{
  "num_hidden_layers": 13,
  "hidden_size": 128,
  "n_experts": 128,
  "norm": "rmsnorm",
  "norm_eps": 1e-05,
  "batch_tokens": [32768, 65536, 98304]
}
Below are experts of layer 5 (counted from 0) of a mixture-of-experts language model. Rows are named router (the router's row for the expert) and show model dimensions 0-63. Each number is 200 + 20 x the weight over its row's rms, rounded and kept within 0 to 999.
After each expert's rows: a language model's description of what the expert responds to; "comes before" lists some tokens at least twice as common just after its tokens as in all text. This comes from a sample of Wikipedia text that the model never trained on. Tokens count by the router's weight.

# expert 56
router,230,180,217,216,225,178,211,173,186,228,172,229,173,214,216,213,212,176,225,222,180,175,229,187,204,184,219,222,221,191,191,183,221,191,194,219,170,186,174,193,183,217,216,205,177,183,215,186,211,229,216,177,220,218,165,220,182,184,182,230,202,225,183,204
Description: Middle pieces of verbs after before (reverting, rejoining, reopened), table cell spaces and pipes in sports rosters, and subordinating openers like After, Although.
comes before: " ", "2", "1", "ed", "ing", " —"

# expert 55
router,185,189,172,193,203,193,226,212,234,185,206,175,204,225,239,243,192,173,212,192,168,198,193,163,186,173,207,197,213,188,206,161,203,226,199,216,201,203,181,212,179,205,223,182,199,170,244,187,249,201,193,189,193,223,198,209,185,204,191,198,206,220,202,150
Description: Periods, commas, dashes, closing quotes and parentheses ending clauses or sentences, plus connectives like and, but, while, where.
comes before: "\n", " The", " In", " and", " It", " He"

# expert 31
router,234,177,229,217,221,170,199,166,166,226,170,209,173,214,220,213,220,178,221,224,181,187,212,189,201,183,210,225,222,193,191,190,218,161,189,214,173,182,175,179,177,218,218,217,179,181,215,183,214,223,214,180,218,222,174,214,182,176,190,225,202,219,177,203
Description: Table pipes, separator rows, spaces and digits in data tables, plus and, of, to within institution names.
comes before: "0", " |", "1", "3", "2", "5"

# expert 30
router,236,182,207,226,225,177,181,167,164,239,177,184,178,216,213,211,213,183,228,221,187,181,228,191,196,189,213,228,217,191,189,190,222,185,189,221,177,171,175,191,184,222,219,200,183,184,217,186,214,227,215,179,212,222,190,217,178,191,178,234,194,222,184,203
Description: Sports country codes like ITA, FRA, ENG, and syllables inside foreign names in tables, such as Lu-ca, Sil-via.
comes before: " |", " (", ")", "′", "}", ";"

# expert 12
router,243,175,196,227,219,176,221,171,186,232,173,207,183,214,219,210,213,180,216,218,176,178,232,184,210,180,216,224,226,198,190,188,218,170,184,220,177,175,179,190,180,221,214,228,182,177,225,189,205,228,215,185,222,225,186,215,181,183,184,224,191,221,184,196
Description: Single digits in table cells, percentages and counts, as in 4.79% or 1,389, plus odd name fragments and Cyrillic bytes.
comes before: " |", "%", "3", "4", "5", "6"

# expert 44
router,225,175,198,225,224,170,203,168,202,215,179,221,171,209,221,214,208,180,227,217,177,180,212,189,197,183,215,225,215,175,187,188,224,181,197,222,169,176,175,187,188,214,217,190,181,187,215,185,204,224,224,179,218,224,191,217,183,176,195,232,202,230,175,220
Description: Line breaks, list dashes, coordinate digits, and infobox field names such as Born, Died, Website, Coordinates, Genus, Founded.
comes before: "\n", "-", ":", "==", "2", " The"

# expert 52
router,232,177,210,217,220,176,191,180,173,210,175,245,179,216,212,216,218,180,225,219,188,183,208,183,206,183,213,230,227,185,182,193,215,183,189,217,175,168,185,187,184,218,223,252,181,185,224,190,211,216,215,181,215,225,182,222,187,179,184,231,202,225,179,195
Description: Pipes and numbers inside election or results tables, seconds digits in coordinates, and clause words like if, because, when, that.
comes before: " ", " the", "|", " he", "°", " it"

# expert 13
router,233,176,212,219,225,168,190,182,195,214,173,190,172,216,224,218,215,180,218,231,178,177,229,190,205,182,226,227,217,186,184,187,226,172,186,226,170,176,181,189,177,214,225,187,188,185,212,178,209,217,216,173,214,227,186,222,179,187,175,224,202,228,177,184
Description: Closing == or === heading marks, line breaks, and taxonomy or infobox list labels such as Clade, Kingdom, Language.
comes before: "\n", "-", "|", "==", "===", "The"

# expert 61
router,231,182,218,225,221,178,215,174,187,224,172,215,170,209,215,212,218,176,222,217,172,184,229,188,208,182,214,220,219,195,188,192,224,169,193,226,168,180,176,191,189,219,214,211,173,187,217,183,217,223,216,190,217,225,177,214,184,184,187,228,201,228,171,205
Description: Digits in dates, measurements and vote tables, month names, and range words like to or dashes between years.
comes before: "0", "9", "1", "2", "%", "|"

# expert 60
router,188,196,190,184,218,187,181,172,197,267,170,171,206,196,201,200,206,211,179,204,181,191,194,184,270,190,227,187,199,151,202,189,185,194,186,211,183,184,199,191,225,190,194,184,194,190,225,157,248,213,218,177,209,192,189,200,206,176,202,197,195,243,216,156
Description: Bare space tokens and opening brackets, dashes, underscores before numbers or names, as in scorer lists like Sorga 84'.
comes before: "1", "2", "3", "4", "al", "D"

# expert 62
router,220,177,206,221,226,179,219,182,192,213,175,246,183,213,224,215,208,185,218,228,177,183,250,182,198,178,216,226,217,186,197,189,213,204,194,222,175,180,178,190,178,217,218,195,175,185,218,192,211,232,222,184,223,217,198,206,181,183,178,227,195,232,175,208
Description: Sentence-final periods, closing ". and )., line breaks after sentences, and second digits of year ranges like 1993–94.
comes before: "\n", "-", " The", " In", " He", " It"

# expert 9
router,222,174,211,225,223,179,191,172,174,228,176,210,174,220,225,214,219,186,221,225,178,183,221,189,195,186,224,219,221,184,182,182,218,166,193,221,182,172,186,191,190,223,215,250,178,191,220,185,215,216,219,175,222,220,174,215,184,183,174,236,199,222,183,198
Description: Coordinating and, or, open parentheses and math or unit symbols in measurements and occupations, e.g. writer and poet, 4 ft (48 in).
comes before: "1", "0", "3", "4", "5", " +"

# expert 39
router,212,183,201,198,200,188,191,205,202,200,209,237,187,210,199,220,191,195,205,198,198,193,152,177,223,203,215,206,209,168,186,158,198,252,204,212,208,217,184,201,210,220,224,206,216,174,216,183,230,204,200,149,221,205,211,199,192,205,203,196,214,206,210,187
Description: Main verbs and auxiliaries in running prose (was, is, has, would, became), relative which and when, and clause-ending commas.
comes before: " the", " a", " to", " he", " in", " that"

# expert 54
router,227,178,230,232,230,179,198,176,196,242,179,236,180,218,221,208,200,173,223,223,184,185,235,188,192,186,210,224,221,186,186,183,221,175,196,218,178,172,179,181,175,223,214,195,179,184,218,186,217,218,213,178,219,223,186,216,183,178,176,224,202,224,183,200
Description: Common nouns for groups and works such as band, company, album, magazine, committee, plus verbs said and wrote.
comes before: "s", ",", " was", "'", " (", " is"

# expert 49
router,229,178,238,218,230,179,202,164,194,229,173,195,173,218,219,215,224,174,215,227,183,191,222,184,202,181,217,225,230,184,175,186,228,197,190,224,178,177,183,192,189,215,221,190,179,184,222,195,203,227,221,175,213,219,187,215,189,174,186,228,195,220,186,199
Description: Final digits of decimals in sports statistic tables, table separator rows, years, and stray encoding bytes from Thai or accented text.
comes before: " |", "0", "9", ":", "′", "–"

# expert 28
router,223,184,221,218,223,174,214,170,174,228,177,234,181,214,213,218,212,178,221,222,183,180,228,193,197,179,215,230,218,194,189,191,222,176,191,221,174,176,173,191,186,215,220,207,175,190,220,192,215,219,223,192,212,226,167,215,182,187,181,234,197,230,177,217
Description: Table cell separators at row ends in sports and election tables, plus prepositions and the after verbs, e.g. compared to, in the finals.
comes before: "\n", "|", " the", " —", " his", " their"

# expert 7
router,224,179,237,223,232,182,199,155,181,225,174,216,181,217,216,217,210,170,220,218,186,177,241,188,200,184,217,221,214,178,187,189,216,191,193,221,176,177,177,180,177,219,216,206,182,193,215,185,213,222,215,182,221,224,186,204,187,180,183,235,198,221,179,242
Description: Digits in tables and coordinates, infobox field names like Website, Genre, Died, Founded, and nouns such as film, album, community.
comes before: ":", ".", "9", " of", "8", "7"

# expert 41
router,229,181,210,221,221,175,197,172,180,212,176,210,178,210,222,214,211,175,223,223,188,177,215,191,207,185,218,223,223,190,179,184,217,175,194,213,181,176,180,195,181,217,221,204,172,184,224,188,213,219,216,179,218,227,160,211,185,179,179,230,197,223,178,209
Description: Sentence-final periods, line breaks and prepositions in biographies and infoboxes, e.g. Born dates, "in 2015", Archdiocese of.
comes before: "\n", " The", " the", "-", " In", " It"

# expert 43
router,221,180,215,226,222,179,202,182,176,216,178,209,176,206,223,220,217,176,221,230,185,182,220,181,203,182,217,219,227,188,187,188,220,185,194,222,173,175,176,189,189,220,229,173,184,189,220,185,205,214,220,181,223,223,201,217,185,182,182,230,199,231,185,204
Description: Prepositions and particles after verbs like upon, against, up, together, given, plus suffixes s, ed, ing and paragraph breaks.
comes before: " the", "\n", " and", " by", " to", " a"

# expert 24
router,238,174,214,225,226,175,207,178,191,209,176,225,176,218,219,217,208,185,221,220,185,181,232,183,208,183,223,230,217,188,190,185,224,182,188,224,173,176,183,198,187,221,217,221,175,181,219,177,211,224,207,187,218,218,171,215,180,176,175,229,196,226,185,200
Description: Line breaks, table pipes, periods, colons and possessive apostrophes in lists, tables and sentence endings, as in university's or Denver's.
comes before: "-", "|", "\n", " The", "9", " In"

# expert 25
router,231,175,198,220,230,175,200,168,190,220,168,208,181,209,222,218,215,176,221,219,169,180,233,182,201,193,215,228,225,187,187,182,214,175,193,217,184,179,175,190,182,224,215,180,183,184,215,189,211,224,224,185,212,225,194,213,184,187,179,222,197,218,182,214
Description: Heading markers, line breaks, title words, infobox labels like Born, Died, Occupation, Founded, and digits within years in titles.
comes before: "\n", "==", ":", "=", " The", "==="

# expert 48
router,221,180,227,223,215,177,197,174,168,226,178,195,171,221,221,209,211,166,218,222,176,182,230,183,206,184,217,216,222,186,185,183,215,181,197,219,176,174,180,188,183,217,221,186,173,187,221,183,210,222,219,184,221,220,186,216,185,176,184,229,196,221,185,214
Description: Suffix pieces completing words, like -s, -tion, -ium, -oid, plus commas in lists; common in species and genus articles.
comes before: ",", ".", " and", ":", "\"", ";"

# expert 46
router,172,178,174,236,199,197,218,231,241,167,175,236,195,235,218,228,192,191,205,202,207,184,128,183,199,208,206,212,207,191,189,194,197,204,174,193,195,202,184,105,181,229,209,192,211,186,218,182,209,204,198,196,204,198,224,205,202,200,189,195,205,191,201,228
Description: Category nouns in article leads and sports text such as club, album, film, species, politician, plus paragraph breaks and heading markers.
comes before: "\n", "==", ",", " of", "===", " in"